config.toml
d_model = 160
init_std_router = 0.0127
beta1 = 0.95
Below are experts of layer 5 (counted from 0) of a mixture-of-experts language model. Rows are named router (the router's row for the expert), gate (a neuron's input weights, with its number), up (a neuron's input weights, with its number) and show model dimensions 0-159. Each number is 128 + 32 x the weight over its row's rms, rounded and kept within 0 to 255. Numbers have three digits each.
After each expert's rows: a language model's description of what the expert responds to. This comes from a sample of Wikipedia text that the model never trained on.

# expert 19
router:118072119105129133161105174098126122164109100179086077142156111113170159116113133200095164143091180092163090095135193132100143129127126143120119076158138143097123155111072070153117090127165155157102170164136091151082108095123147185122137169099112186160149140068173137096114111146098134113153164075085132070144109155180148145106162119122154146150102140204085181087143096158161147095096106075169117151099102154096149107115089129130141076168186139091083190139174118172165098157139097
gate1:131142080188153129094116101137155122146163096120075140143073106105143076214091142139125134145142151108137119216131121169103182159101150148174081146113123146197147076146066113119131089132151199123126174104107145192126155155176130115090152152088142126137153129125090114133091120140140109200109158071160132183128191146106103103139138108110140060100145092075129116139170097140165133148158120100085114135107106104078156146122156120143092137125135134123027154157134141071166128190160093
up1:101127193113118120181182120171146133092135099152113110166102164143095140083106131130163105055121149120128128151152109138126097102100190109135117129118172132184126114142205131178131178159117158102191158096180083081131119107088161108120169192157098119122120126138175104148119096137157176115179138126130119099171118126161074089213187113110144117065142093187141166103060135141091162092160146096088090104159127085140130122102123115167141150142113185106123104089120116161168075168152191
It responds to: Single capital-letter word starts such as C, F, B, P that begin names or terms, plus the suffix -ist in bassist and archaeologist.

# expert 17
router:103166155120132168148092108160132112145098083099134090197113083157119082164141107085109101112147159072116157143107112116082102140069130151189164162154122144128142103170123154126117138111125131143131090056181086086048143166142150035129148150096144146107153100164090142188131158089141150098121132149109177095182158122074111167135157128100140126144157135117116140114130107158099118172130161184110130153155054155098187157140207167136158119065167160169130177087153185144123128146092140
gate0:125087130116151163082099078135103200107100111076082109120159093169054121130103116115124166175080141146099060090131128099102126154141104149166140122145126067100111160148099112126161109133083119147176109095166133145113105158115146113130139114149137076102114114088125163095153138018166207095091126168100133150151084150132205168152134116091099108099118125147144133095224155122117157161114166142161120112145113132117152088111110215146193127088136156129173124118156145122194144127089109
up0:148155119163102124156176139145168089128147146160208145119103192097202140126108149168132099135166117097154163177101130157131128100085165114138096173101150119136144101106182180131095136091148144091069146177085135107112130105102116148119137165092109187139153101145138076153102079219081070167125107088162136121094138125143075116124111129151159178159110090140130154136028130142101103059123075116079122125136133143146112140135125054105104111131117118152095153124096096127085123153207177
It responds to: Determiners and possessive words before a noun, mostly the, plus his, its, their, 's, often after of or in.

# expert 60
router:155118095099106120197172144189097122124148152149075102061152133070069136091173162099104125141146130140076140106070155138123112088125121147225123110150118156089125185089154111145086134074105147181161189100098105083148125177181173098114147060130152162182136108108154135151148179180120129088120094119103164189128123118143098065112136143124118111141133095119138106104192106106164175188095106100171086126130156112157145197113115141106149100083168113101120110100127137131118152095132155
gate1:142106186126167189158170132162124078142097195125155089126085158142129166141114129119106133117146127093118150078175148138214136111145059161188156190094078133122121115082139110109133136125098171132160108138139176115107130093123155068146094131136125149131072093174121193122138157147143078120170120122173143140179131145064138127188132170166087136183093075119144116116138133078151121148124059098099150138187126167141095075186099168116085132099094116119154099111143123118081183184108146
up1:118143116140076070091105119092115158091128143120121101159087107158108093139115163192216109123115132148133103124107083153104124195156170139071126095145118111144062159177116106113135145158115087124131120109145079158178132131125074161131166110178122081130164118066147057105101084090130172141126131172094147131077125151137152123156082076149178122105169203088151146126100114179133108110101172133135154119086073138135135140130177092163172158157094175165093173103088115129176107161182077
It responds to: Short continuations after b, f, or sp, and L/La starts, such as Airb-us, plent-y, B-y 1828, Sk-y Sox, Fib-re.

# expert 44
router:140134178107182084067096129124198175131099072135143158087160111130113164202075112160151143130092148081110123138174129137078127139115199124154177079165088123149141089128084073107104087122166121132100125149107172120090089155158164130120106110104187086157136150086093118140140110154143173147057127090089126134143150134173103103166147102093115140164135093116102140077159151131090143163151065089157098100145140160082050150174142109078099075162130088098108054101121128129141132115141118
gate0:141179099200131077144066116102133134110153125106117158127069096136154113168175080160084071195111114130123119141130139145116131125148120099136134123170131081124153119128078135117144096160140123048139098135166060165033132131156071130086065114108177064141136078146072113123054104169084187151088170131124152158157157160169101124077144090102128094166149125125062150172151144120103090156171142105133150121092122131118090135108161101173135135154098122127085136125124167143110103108068110
up0:208151110195045069089118057135124103170198120162151071110126051131155162142227144103145137137115106141172240124154154095076114155128128114153094187167119161130136133069125125107127126173118163162158127103119133088152119181129125106114102111081099108128102097174142117122110160101142151125134177131135193087110090189132136130101135104111097103109132173157146130124128144129105147182114146114115138137132105145140108108122135128112051135125179133068128164150164117174120112133155126
It responds to: Single-letter pieces, especially r after a consonant (North-r-idge, T-r-ack, Over-r-ated), plus Gr, Tr, J, slashes and symbols in non-Latin or math text.

# expert 12
router:123135106140099149156101134166151174159109089153141183101188121092119133060179165089075157173135134124116146084161102103113055123116129129147161136124149097100133131091141149120115163114141084150137157126133082052088122136143135105075152116100110084091171103151155144154082130138108117102164180128162115105126110063173150071122081125082157140100153102133172112147119091125122167149129119089165073143064140044067131156077091098146171122110099095130191099144157128146171063136111208
gate0:116123133111112106096184124140083157152144079127144111175176141178096109095100065173136117127210109107131099021092090133122128130120169174176195126125087179147133155093114073172149133164100187152144100114141114089110137096103167157107141177113139093128179154110121157182169161152148102150184136090126138104160094148121097086137120171156102084111096050115142121114111145060111146096108122113131080128114145106094132123144196138140168143162119069104095102086128076112189116119150126
up0:145130122068181110162185200158130154109099143035104096104132152136134149169136102093157114066082069150071134157138114169118134119120127148117155151173122075103186119136142123136131114144115122154121095096128187114156093068099093112153112161148168166144113144137127114174109152166126065157091089064151075154120112083109089105175113120122079164123098102131108121126104102107115129166087117154131120147136113134150095055153046151169168099107101136168169128194092133098156159104049123
It responds to: Inner fragments of proper names and foreign words, often after B or G, such as Baikal, Bibi, Gwardia, Begunje, Burrard.

# expert 56
router:120081120122102133100180081095132101080107145118188162064082091169119166141084183175126100102061140184152097126087135113163102125122143085124087106110085132156185138197141093138107101178153118118140128174104106144138112065111182087198111130162131126185139109079123132168146105117139087146090170095098163147141116132108154197159133135137160093072152102165135184154092120115113145093118101168128143138119102112179142174116142139167190182166106144132110135096093135112126097103171050
gate0:162184146153167135064114107147162152089115129122175164107121164186171083162142115143093138074179095136153153110122101169156146147173112179072129146091096083118147095126153163117119102172124083113170144153128107138141146105107109081177188122155126122102133089100133123167089113180154131219125168081156112082073133145021139168113124074100113088151112127114112161100088103183103082161077146151076160096121097131189084087117135113147122142165125133141109168103147102104147162154107137
up0:115136151100131133054129121156171127093060102109127157090119128176093140168132187164130116099112095147117097086156103152133133213101102169062124138123063125134184111129123084168117062173136146170106136180114085136122117112090129155142153143141160127125121053088110166140099136167103063142151164067129173164123103193067138150133060063155131097127148130106090139137065144122154130144078155117083139145110121133165075129141135135189106161147160081160138107108108076079138150172125121
It responds to: Inner pieces of personal and place names and dates, like Arth-ur, Sat-ur-day, Tri-p-oli, plus month names and ordinals like second, fourth, April.

# expert 1
router:135135161098155152153176186153100080124093107188162098105151106096093099143133132159115157142171158075228112104109091092122166135036094098090127110101108174125101159173170120097119188184151068080067150136125118116172133155105082150117129085163094155116095093135130120168090117162091073171086164100118138183193111163114140141146045107099122160128136076147175128170095133122128095122107128123095101099144122151115136127102143156119146111157203117134120126140142106098106169133165113
gate0:115073116104139124181135102153131161114120140123166158124140125117128132138179119125140129113102151151146093118188158100148111172105107190132120124076122167070075098130167142115127161134110169202209112119155098099192147196134133111094110166112197148141178175067156077107119102080096112109134074198161128098147077124119123143061111099207077143162153138140135094158094113165139118131127172141114111079130159170176152178134162143114123148113124086077158116102136116159188150162072151
up0:122094141089117128177148079160155143098083095165159137128154133096128123163166154119107168154139151087128105082171166061130150125068161140118095108089087162127090137146146151101152167152133095181179136155141112063155184229159080141111090106147222133170145154088140101102119104075119105075120072142116166144113084157123154144099095100165088158137156102197149156140117100147130137094175204155122122051091141154156148154100175119159122091126138102111133110103143092119145140115116160
It responds to: The blank space token opening a table cell after a pipe, usually before a number such as a race time, score or date.

# expert 10
router:202139132114152098178138156114146118138112082167116077102146138132085122082113067123115110143190130118141145104152093128086117110098145167083163120177162154115118101093127089113132152080148113193105147096095127142156076187133077144133041121159088080113159112124132125117107169145083156114144106150125074147096137131165111089164151116093148169116124159085155059074096115135136131177097141100117128172147095127116095198098153049164147137161131065068155138177055123091138122116077153
gate0:146166194138146078126091064109135128131066169191137152110186100119098087093159119128109135134130148152213143147181117076075077118082165156137114103094127169155136132151136133110147122105107097173093166131073129088185111177150083110097148136120146139082136073160182164051129149076134152107145089147191132146143124110121175129102086112103127129118146179095149074113145176159125120139123140155150098179150118141103148185100103164091099125070121106052131126163131117161132110161169174
up0:161094126202128101167131104112094062178142114136137153052127152156115181155203148093078119137146148114091186119114131135135076193060144057119097124119124134125095131082158178118152142098100093106112156117146091074175174118091108100109140128130148101173103144174166130091168093168122110144127142127122101113133096035108086089139164147161122170151149144130120108169114161166064142158088134132069105145133145105179111140125098147128141081160134132103088110105153106143060133202144160
It responds to: Mid-word fragments inside foreign or unusual proper names, often after T, K or Z, e.g. Ž-it-nik, Yozg-at, T-ang-o, Z-ul-kifli.

# expert 16
router:192207060088129109099148091125047101133100163157081093126120108129116127178077107155102155133198120103105126142138119113151120090160133085143189131109133056131176162095097119152156129118084106143101061141131190107114089119093089145079110133134132129127117128112156115138124184156180103111074140113129111138106106168155211107135129173107096094098143112073085088114113135172115166117148176135130141115159135088184161108209101173128115168106099134179078097168138137114122091094102142
gate0:115137093129122181187182128065132107145129090183138136172135127122187154147125144112140091151098125137129184058185134131186168152154198076103132139149089123118114176200075110127154146150108131158137055036127111127113148069068131155110079083135115151183136163152130131129125166145141078131127197127136117135117125171082132130129142115098084091081190074137075146155156154187145122127133079124135143187139166142117157138150117111140089118132146128117140103143147129118127111099039116
up0:191169115139150135130146136212119140138089141116104157094077112122084083130120093067106100098088182104111178116170169087099118149172132110133122167143138123138148185151132153125156184099169104140153096132118101101154132063140122154069107086163125123144166109067124140130120118119183097119094179175141082102090130073114123046086130097128056126099118136147113202062126113087131152101100170120109093120125112108116090122125119138120103122172084198120087181172142121174112127132137205
It responds to: Sentence-final periods before paragraph breaks and closing == heading markers in biographies, plus en dashes in season ranges like 1989–90.

# expert 22
router:122138135100065103178177169149159112124151083165098135079192101119091161094192148096122125105056126150125170108115103119113075111091174118160123139167125185135137139143098165102158103176162160131133116159141135093083111130100139097087150107129103130085110082108144172107184092156123089058134096125180120108102102186121109072091060103170112127137141115186095123146130113099124189125137121089165136097110206103112098113110174195143105148149149154092098096102141132196108173134172168
gate0:137148077116093118135125107110119185132173143141225129106139107095127146182119099109152116169112144049117163086151144137072108116100173135122113091139151132154132173081056130123143085093112067116144182149166076086114153156123158127100112148090168060162130108186211130070150106161115141093148117098087146061143102117180119118089152117152136139077124105157170153115066116060102140131125065112136120104107134136132164099119145150125107172116129182115055112124130099191146122158120141
up0:138101137140135142103103108179139171091168142115060105137142128157161121159141147106086067163160091210141195118092145107121101111110111122143128112064110138119093169181194133185096170133103121085142093108010131133189167115122092149133129129114137168146090139123164121144127087111133110132102163124193084168129110117123115123165172083097144131143077182086164146165143176203148103175088111141172081156158141152143114115076107088134097114163127108163157132085177114096138105155124136
It responds to: Final syllables of place and personal names, especially "on" and "a", e.g. Bright-on, Cright-on, R-io, Interfer-on.

# expert 32
router:103093094126120106140143146111167107120122107126142119143085189168124189118133146152163219152090098146142144157148136189136097092124162088156086099161104147096109140171174111151086135090062118055132077143165135138131134154142148122155154101083093144123156107163163129131130097132099161114107140141098167129146146115122128136143174188071113124137190145140112137114226144115140136138072156087196127109169062139054108108113097078096165170103171085153107090131164099211128126086153128
gate1:143155103200106069108092121140112106191159190183124149150070128162112139205074160132134082114129139148189180102174143125144166174146058110142132116174167113139130094131117136093104098092148118140164145109131219099146140114158111097146032136125108136132132150094088097081176122148117102144101141121160171136142121142122125105105083131095113137122156109138107180107112155155138088114127163120124129212110053137127149160144172113095057083150111129123117150074082155074092092127136112
up1:157084145168119106136096116179073103127111180100159091150113203184122129193151157146161117119160127133076112103166085156216122154150049101140111112123164102127137130148150129142074130100095099096126141134120160113158090134127167085130061080169097120114125118144157118171151123157077108129120158088116138106163166145105114132120143122139077171183164126135070163170112137131172108115086170079150128109179100182138118106163132158081119129121157105179157148067094140051094054137149089
It responds to: First pieces of capitalized proper names such as New (York), Ad, Ar, Med, U(ffizi), plus the piece her inside Shepherd or Sheridan.

# expert 7
router:081098140136142178137084174177164110087134145100075149103190128174129068160151118140211118153100125127136072147177175171080132169149111172077069128141193132162143085089132122116155152139194166139151115118125125171116105141079146106088129147192138096158136137137072113125151133091170178118171177170123163123135136109109142144165159101144130115124061155099170124104143149115093133161101129187085147145143096108135116108134168096112141110097095142126091155051165226126128109142141092
gate0:110155107127223155079120172124111081156094114148118111117149118097194149144085098130157125081103109097123151142123121109139135134167096143145102166074132109122146162148140121140104131049113082113129143096099103121187079126100169114182183119129140170129142158158146192087157179110155137142103165098116106114105105099114104071156142163135113186127118110153142147117136139129183111106142124166079153144134068103173173085219207136142062118092163116154121146115085187071104101071168097
up0:142123149110076107122130102087173148157213173135090170133089138115119121080161123133127136135087089148197120140134110125129165074126191091127120086154168151095138085065146149074175106172126122104070095096123154158134140117167071181090099168117147140109139077110131073141095108158083173185115138138154095119179192095157107147141089151135192104141151080094159135193148176081088111103154168105132096132086129124090142109107093143141157139145156128038133146159120142172144092102145130
It responds to: Sports and election vocabulary such as League, career, team, championship, consecutive, plus pipes and headings that start results and standings tables.

# expert 49
router:071102088158131189074107080072091132116098057148128091175121147135129164072156155122108173164139098149221115163098156181123148079103164107128106124096133138089169160102087153179117116116158088220171124140132105129114175095146070090103148098061176143109112152148165133149152138111092173121112145174085077188097125128133139139114181159126156077085102093098143158086185095136120159136160122110167180143136144121122067126143128092149142105101164128104138134138157125146122121163151112
gate1:160117136145165128131161170126138133142143150117126115125165118170146116116138123068166135134138081158113050123094164146149207140163135126135101146147052095102161149130116117218167130184116130137171057101097124105151132167110058091082103098145118115138106132156103048061130125134092164111125140157148142169168120166089137132138128162118124111086184162118082143178098126068124104157068139114115089062125074139138155121097140190107138140106112105126152151067135154078152223106135126
up1:172134140151079090152130069135058076153119129129158161096117137143096149147110117171115123112121149101141193135128110092074126084125095087120140092120168115100178106140181142054186159086097183124151122112179134109149120112136109172161180179141085090096127084146128175161146190094174073078104151143146135075101108158150141168126121060183128091136058165103150130183085118133121112193141132085128125177091117089141120185153094107133116137156107109108185137123082136132119103145142183
It responds to: First-letter tokens of words and names, especially B and b, also G, F, D, W, as in bronze, boy, BJP, Gary.

# expert 29
router:146115149088156144119099141119105144097109105162112178100152164125136097093182088115081178108071134178061104125125112099110113147132138130156172114072129132128177191111168137105113120065150098120158124065170141127175121062165187104146131135151174141149138181094115155103129149113220122106111144150129057097131114118149192119159168094119110134183098144124052150152132144143147099080123162156109109036096089084153134106148109088113159198107113149142107156064151139150110125083119125
gate0:129163150130099104138110098112136078139100119118168190101125155155066193115173131151076161106116062094150165079106085106094148092098108155153134166137129085126100150147098096147138156149071120145102096137161114138106171115094160093160108077103135158141148092171112095124126193082109091170109179199108169118074101101117195112085150133139157127124101141116134136132110078100162091137145132114135152109153078133190158179169145089076133183104129133165076195062127096164127072169109130
up0:138122176171108136096121102190120165095198167188081078173121093096156033127076109088145103164131199141132123109177186167124103117128162163082087082162170126139128114068157169151136127159158120165165214124106097122118075147173074154144125119123079105154155129084134126152133131158164220100156112104136127122125126094146088125182123114098102115123174157146155110149142098169087134105144073132122103145122178167112091139151111145141096127115102182100138108172158147154158120108120123
It responds to: Auxiliary verbs was, has, had after a subject, plus nouns and plural endings like member, species, candidates, and section headings like Career.

# expert 41
router:104118134133129110117088122130127135138154162088133148139087077095126198085110182155159161170111086185208108140074188072062166142119167103130181112137132133112091132183110068119104117133143119086165106081114160097180129107124055132127077131128162155155131165059167172116115122150147144143154095107124113101112139156091103090067155109103141140142124152189116163094159078177101115114171143131100046145084099114117137087133093076144139105133108082127126150161071111118162149075154162
gate0:122178173133099110127114210116153139112144157148129122155059140138076056117151079119144093115143052112167101119128119100116153147076134112130129128116147059100110167100131140158100193125135060124136092132153143142141164118125094125130136141079089120130148076194124071108114162078074080126168099138200134131143063094167168165090125128101129091063148127146122122127110129112143115119118220158165164131074119142094130158108126175143125132089169126103120098080161147153066058099133151
up0:123131148118136100050113096114169130174096151135145148120105102098114148148110155123100118117059114154179102089089120143138140179053150086099123094149065135123129139147115082106157127148156167168138169160144077130147138127156177109125120116139109093163115136106107110133144140088169101188173133137101143095116120132127175123172118102164210041074146110216091136109075121200116168132149157090104132126126115148131125071186082086138133206152120123163107174171092134132135072080123080
It responds to: Single capital letters opening a name or word, like T of Tammaro, N of Nikolic, middle initials, table abbreviations like W.

# expert 39
router:106182159132159172133111195113109144137106172170067132169161130144139142121148155142146150117048125145076078116178137136131151109154209083127076102135123117116106206139094156142146131091095179116066073081172121107111141133128154178103171166033134155136132167174163165119125118167121126111097093098086149122137125151179090168117137193179142108096143105124072103147094149086116093119108107137118146075180145125114166160101119166079150120089126163171132104107103124185156171144127122
gate1:158155088095131112134125147113143104114110103099090126167149164116160121197079078137136102140091183168076127132107123104130152114130127109157112086101098145079177163200138103094120131170130146114169067102134106206095118135163123179106134120146098133109109114080122193127167123155102139106135126078101102181152167166114121108170144176177126165126152083137114130144147146058116132100145070124191150133099171076166164084046161147184160145144131082145212112142103117095106127185132079
up1:162153091155127100149093143134107098157079159157152097084166174165154108181095100137151099121079154120125145127114127106069159122105100171169151115104139103115131116172117125154073199094095139091119117133136143123187112173131112133123163141120088037171140122094152146127205147080106173126165132133055114179124156142155112168160111110110174202150113200128171149183147166099194141120142130165078098115106135105114196161085122162124123111145134092109198100122062115105137133132148084
It responds to: Geographic and national name words, especially the second part of multiword places: United States, New York, London, North, Democratic, Canadian.

# expert 40
router:137179112190138198115124143084124182096185128057164139121079090117146176108164171146102145147107084133148140126058159095101133119153084181082124103162115092111109108162116150142164064164142068074106112095122072160111154098170071149059085101131158178106168138095088118109109073150134102161124096118114162128114144116159121095067157108100152073116138152134100154140078125123097171089132144144133115140080137062092121153094128086132177109173088098150155090128138125114176106128172127
gate0:105186144140139111111098117129148085167156095139137154164136136083140076192151105141145126201132086165088115117089152161134111100091178052125129126168123179092112109148092120129152119187161153150128102136138059117108164088142078139120146158090133149120133099118097152119071108129123115070146076118138156076163098166109091128081144121185145111169123126122139170151104131105104151086130156106180087112046107117121096118070150138200117084183186164213114078134167087179125130111115121
up0:112181144085131124146144109102174152207126129120128163155125149093085090176130143124109149170116106170089109111080162131113118131107169083102146136161108150042121120193127080138151099181146159151147097100141100146144108125143106147149140153154168124140078163087122159092054075153147114090103090123127149094107086171109115143095179107125141066136140130119135139142116123119089156107159136120164054136072090093146144165069166148202202099199161120189099092133128079178161114158102126
It responds to: Capital letters and letter pieces inside acronyms and codes, especially M, e.g. PG-M, VD-M, N-Y, PH-P, USA.

# expert 62
router:125176123099138148058134150100142141102097149124130119085135125147166127117073104114139155122158109136114118092114090121109148173161127132208160129088103102085125223160098118155153108089129073162131105112123090086142107154097158143154143124094160100088116128066160163123105155134087161129114131126148103182096120109125193137107168122133113141147112053098123146143140094061101054082068151117129145013154108096131119070123086144144190169114101213151117129175133161134155137170118146
gate0:155084128141236147113189115150135113125147136086071124091064122142169145150134106126138160079159103093105091084130159107205183141095116160174118157072111097166135092125133180140174142155067155115163109180153127137179120139121152184104110135141128129132102147143150078097169088140133111160106128148140094188113121132079145151140118110098087143120145153084070129139155138152113108132119199125112142098129094161167156112086145185181138084109192144196078179133091140088145146093152091
up0:162104100136125145123234123082109106184066102141098086189069171129144094125107097155147112139100055169132119159045095129183143127155117115106148121128092103131127106144124128100141124132138098156075148069093157148135177101058172141164142173100106117104133106124120146098110125126155146126078165151075130127063139083111129131140146062140135151197131074125077132154159088098117122135114083173139207122103141125124128125172124125146095070127169198141139083089115128111137073127111101
It responds to: Past-tense action verbs and nouns in biographical or historical prose (launched, moved, returned, set, result), plus paragraph-ending periods and table ends before headings.

# expert 57
router:076145108156147174085069155114198148104072120169114151137124097119139190149173123097139095159116116172105103170150144079036130135192101131093146117186163102137149143120073136106179127139136089061164155089136078105108099137155146193100086149147154113136153117116089144107148112199107121137193131158117174157113136168164085135110105142148108102066130167123142091115085123103151131103166186105119157117122150091078122127101140084109118090175151105142199089109182105171159117151129112
gate0:087150084142118142104129137117130107188148128202134109054138063060067116116088109118128077165138181119170136122188114138141148118083087164145151108124113088108139162101139136175128162168156147113132099149106102111086187130115148107070106150089180140069150113112120171128171131120178070113136131180111165085168073123109138089138069081152174164145167137124095123103116154159120146104096138162163073182142153128119169142102114112136094071143129064155142085098170137116131118158144213
up0:129114142108114156144158147125143120128170101089144088165147182116182112155116152181114173146158111134125203061106146047111092132123102128147135159151116155112108137160129096147133088095114179120125192146117165128135086141102120166167105073196128100196084162107146109161139125154096152124139063091077095140197166140152144112157193086082088149115121167123116144175156091097173176142198145138162157133121126143141134113107158119156154201161133125115145131188123095115144127032162103
It responds to: Single capital letters inside acronyms and call signs, such as CO-V-ID, WO-W-Q, PD-P, JT-W-C, plus US, FC, MF, DF.

# expert 55
router:094166133141102177116115149122119098114095081172144169156145149133065121172127121095133076133178168119097182162167149151156086124132157139211205113144148140114123135145154176084079110122143077121124145072103142091099178073100150124138162131125112141095173141180085162183081125142119100143049119125134208114105191142128106118144165098136097100151193169165059156089098129121148135129093152176125084160137107130126141088189107124113156152165140147154095147151167180156132099094097112
gate0:172126112119131126108110080170087112137144206138069125093088126157077130131140160091173127093080095132140156143192121130135172133134145123104145194126091130080151130135105121124164190164091117106135170218174102142147143169135138088074050136103113185171132163154095121106116064071206145105100141133139156106077101139219141070108112131114102131120135127149071117177145172152119130170113139125136158101170167107129142146150167169107119125105125132136117128092056140153096165165127095
up0:116100115144132092179149157083119147113154088109147096165147138117120148111085072145115157166132123138146058097117167128128124092174100110111136068143181082188118093085093108197078130151107188154124071054069173151144103079161092188165123105104106123127122128125188128120163194108103141157168074124148070140146125142102145177113101121091133134078096086101173112111167141130123088146169109141134096138067121146125105198094104095112097133115102089093158106158152132093193082096134148
It responds to: Possessive 's, the, his and her in biographies of academics and artists, as in master's degree, Chancellor's Fellow, his death.

# expert 30
router:151112156110173099068131146109127164147151155102138162167139190142139098169112068175068145085175127125096110054137107137154107141084133079137101103151155146158110166052081107177168129174141179132084149135150082153149123198144167154144164132076067092171134161126100095099175167151119125158171155099132161156136132093165113137149172145107133072139168139137174154114093067079161159139103143166111083067199131139157109112109113146100133162143133120146200102102116119124154110147091156
gate0:164136115130140100089145063107144088139108174188078151109080161174177113142082116075117205097142172117102144040089105162129118096093172168132154057137092142132133118137124121151117111112094194148112131092126104196142098113134172081150183144129095134164096109144127096101072140088119133158146124110092108152094133096120129163121173115118130123122128159163145166096110115097160118095128127105162097072109155105142179043087130141157142156165121167152151095145095163117131099029090174
up0:092143124153063110131123115102163064151150101220157170119150100113207151139126132155124153122098176204127093108116091176120017118121151085153109149108169134110154141126135159111090123107138158045115121128198121131077134073122114146125159164112164136099103135108149122147157094105141098117119167086150173105113110146159100135109096094143137112106160116114138170091124094142116111124111069100092150189099129052140162189113098112048167158148128138109110150118145104114097066173119158
It responds to: Prepositions, mostly " of", " at", " on", in place names and titles such as "City of Los Angeles", "County of York", "ends at".

# expert 8
router:190118160072153136127092095088177128127110143108107164100138135119117068146137164132179133124103169088096082114189105123139141103152196170125108153167105156097120162119109100147158166173128067097146165190113120180136140170149090150167129160138156113135085152154116106079117089102205188169094146132136146134150108148106120183165123092177107080086163160132130126135152146084204080125141098139079129056091132109077093147058095187097107163132103116141185120121139118121086117171120131
gate0:162116198131129091138098108157162156099075213174094088128099126116109099112192114063113186086139106149128123114118173063116112139066160086100127158169130149185141119062156115123161102126067132133179137141166129137126138190157139080131170162098146137201101184154170147080087104126153163096144128083137166120113079101146094103147107091141158098146108146120162175162107142111164098086140184113121131105164081154119137155135100112110124094128178194157148136106133165167118112152177091
up0:083110149178097163158154161120099105075153077127128126153162199121192130137118099169208112163163116185125128194130145139195150123179095103154177131106206151147227101148145133186119109163123131118083096112096173129147141077128117120148125095149136131116120120128116095164145138129096129112131123104116098116125170152107093108092169145119117120145207133110122120139066156075081153085081105171113179130139117110153116160127147075127138151169121112112164040110076097109125081134100164
It responds to: Colons after team names before goalscorers, and commas, colons or pipes after names, dates and figures in tables and lists, such as Source:.

# expert 45
router:099095147170095097159123137107105140060172110095053064121110134116090101121124167156155108122198102128069126155110183143071147124147073157167130119136101170171073182164104100145149171097126113127117119081125147134162116160162099088154118096156116150173100119089135092166065248128145141070126057100085138134154148152168176140146149152167152139146152144114165085122092098121157129160165109095118184140151136181153105128121146114121137077158123120108138182159086133122151107082128121
gate0:124127125154094123128094115145133183087127120208121164114166062166110093161130125137118108134099087101121126142117149130124107087149089195148108089136092113097139163125157170156113172123097166066151140098088141121038125126171138082134106122137119166049150048122076146087146156175136144074121127219114136070121103083155168176114113168132134120092152130158130078107123069124132107165086127207112162135112091082172143168144100118148122114093142116080082115089122086151148111081124132
up0:094145130094147165141130136104138121103127144025159095167132158124169148088180132146084147086133109126135106087160107180165108163123127098070109170124144118137157117114080169109181076186129105107112131124135126162162148079135155147149135137147150146150089161117121132211145098149167092166143176069173098162151149153058063107100127110176147115149106105139077178165128151146093129113176116100103105122131188138167118082126184178072182117133135145180192158160174140112126146184160139
It responds to: The piece right after a capital or short start, as in I-f at sentence starts, sp-ent, f-ant-astic, U-t-recht, T-u-114.

# expert 3
router:158138119123142148075138131132176096147140114121115156151122091088138156161105143163135111114100157100060148103174165116143206106182137153135148130094077125103110164168079133088098091095140098113105177157101144089172189088128165100213100143108154105045117155113184163142108165140132151100088159151141188119128195148099072100114154125161111128165150143148119129108126087110189176128151083102205069110149152113113158075139146106139113107110079120193064168112142082102115115127148134
gate0:099157089090137113132173114129096081144105086153086095122099107118143059068140121171123135163110085135160114156148133065151131199142122152127179155079095096173148145150081135120156139138084132111079061097125126151130115083029133134114126145083185114162134143149126137097153155121159076120128198178150144116134150063133137117081089131181128134144031160136116115183171071143125143163155148136125145117124107191124154133138093154101153132038147108103128130116150129088193111156127147
up0:119158148118138150105156131126080109133117124050192053137121116181139086167095073158134097124087140094121061150164125093162144175114063111144107194081118094169134149177145135077081105182083121112094124149119193137146119108103156158109106155116159131124099125139155119121134151115117083140141162144165162135143138072118141075108112100159113143127115148200099138144157108103129165148180119198085137115128124146181142118116088143083095108086145070173124139162166127053152119182208159
It responds to: Colons in titles, names and labels (Paris IV:, news: first edition), plus word endings like ineff-ective, st-ory, rel-oc-ated, and words like official, Jr.

# expert 18
router:171103110172096136150166090126127095109105159098126153131150144199172135204127128107106118129101053097076152150126120104100108081110131144127179105130098134144107163138108120126058192129166138067137143182170196168105114093195173148159098092137154134171123120120123124141190128127110054118072123125076153122094154119172069105134155188076091137136192156066101203107122102117105144122106127110153102138120138141162171139112089097109144119180074124148136099125095113100098173148131093
gate0:067106107109143127159137100136088115064114157156141096164182161110189086130078118137090139149138146114112034092174122117106107120118128137079132105136154111132173139103176146151095184170129110093127153123159151157108066184154141159138193184134139124133178078141157166154111096146089086150100094136130124150099129114183115158226158124135150111212134147057112174125120086135102156126095163101197120142112197174119089130156130142133125138143108102173094118145108136133109091127136195
up0:066140149152129169154125132134125115085183163194102084139158096118182110153152087165117141148128102109116114093148092157093146124085141162122128132126122100096195133117146177151118140197114106095133119123140094181117081157082161078120159211152131055191145077181150136107146069066122107132133112150145144153098113178141132163154129076101164125153096163123163150098115108145106158178147192080142061157106103143152145119175129125179169171122093121167121163167101161125137074136182169
It responds to: Commas after nouns in lists and numbers, like "film, television, and stage" or "20,000", plus odd inner pieces like "sh" in Workshop.

# expert 52
router:098096102123160125100140115083140160119138149122144142085119089115141140195125116183070091103069156107129110126089087085137132068135095153116118109161117153146190130127091142154181090149055117127072092161108135164110099117117062136085072138184096120118076118081135138084147191131133159108150107178106128128109175133083076071148143101157127114143136131144162109086090137131154103078167063094078148115105083108137179134138096125072135138148103141150105073131165074194108119133083200
gate0:091100149103155127153190146126067131094128099109165139165132094152192118122126115138165132149127135125224108113117084152186106120128165159087149101158109149130137129181073140122134102151141149170093123119153109191142119134124087153136151104131084111089121149126135147153131066132121174213070157081157146128173144153077139149077118134149132176095152046085128146154125168046146074107114070182098175178077104175056116127103149138103095168103117105133146093106171119147110147137119109
up0:152155099160163129105062119139168132135147143155078076099082151118032177120105116117100143103143101148057161111133164118098112125096126068165130112104157103137121172082152122127116154056128129142148168135123168081127085114139158089147117153106168128145121079120120165116182194111108093079186092174116109139092099114174139112199124158104136116165109187157090091108155052185145143148146164103170083131091160121165131160166136153141128117107152183149084160176069163118142105153127156
It responds to: Periods closing ordinary sentences mid-paragraph, plus decimal points in numbers and USA in sports tables.

# expert 47
router:126074070080188055093077148153068159168139128126124098126146144102152073141106096102164108122125060111089130151210089100117100144128082159178137182134135074073131101101135189171074135094125087205145166105158183170145155189097117144109162153125160130140149113103167095150184143076146095096113097143125075153184178130138151120150171093147118147130142139130149136147215125126171125112172139171127090126126119129112156123098137157100110105131119150094103165110129116147097137155138089
gate0:137120120178025086151086107204146125147172107206154076100139120073171138089157132150108062157101176102153208154109158073093133140057170106171096091092130190078081115114112078057106136136131146156112124148120152117112146134192135100079118145109138157084092107188160175103135071099121118096085104136142174099159151119155150121139128124057158188141082130145123142116154161131118143165129141116144117150120106136105160135106136136153128107124155125084127150158142112121125108141137179
up0:088106219154166095101080107133104167176094111121167107159123092099146101123153131183080059161132138113119175130079174087102168158081107152176106114078150137119097141130161074125075115156116101163159159108058109124122153061112161100113127142134113139092102094094173133101096145102097105099192139199143110136135145090201115121167145108108210180050157191131130139114127111114137116142137113155129181150157134137152168122120143156152135119136148130128146161108109140155114084089108201
It responds to: Forms of be and become after a subject or comma, like was, is, were, been, became, becoming, plus as.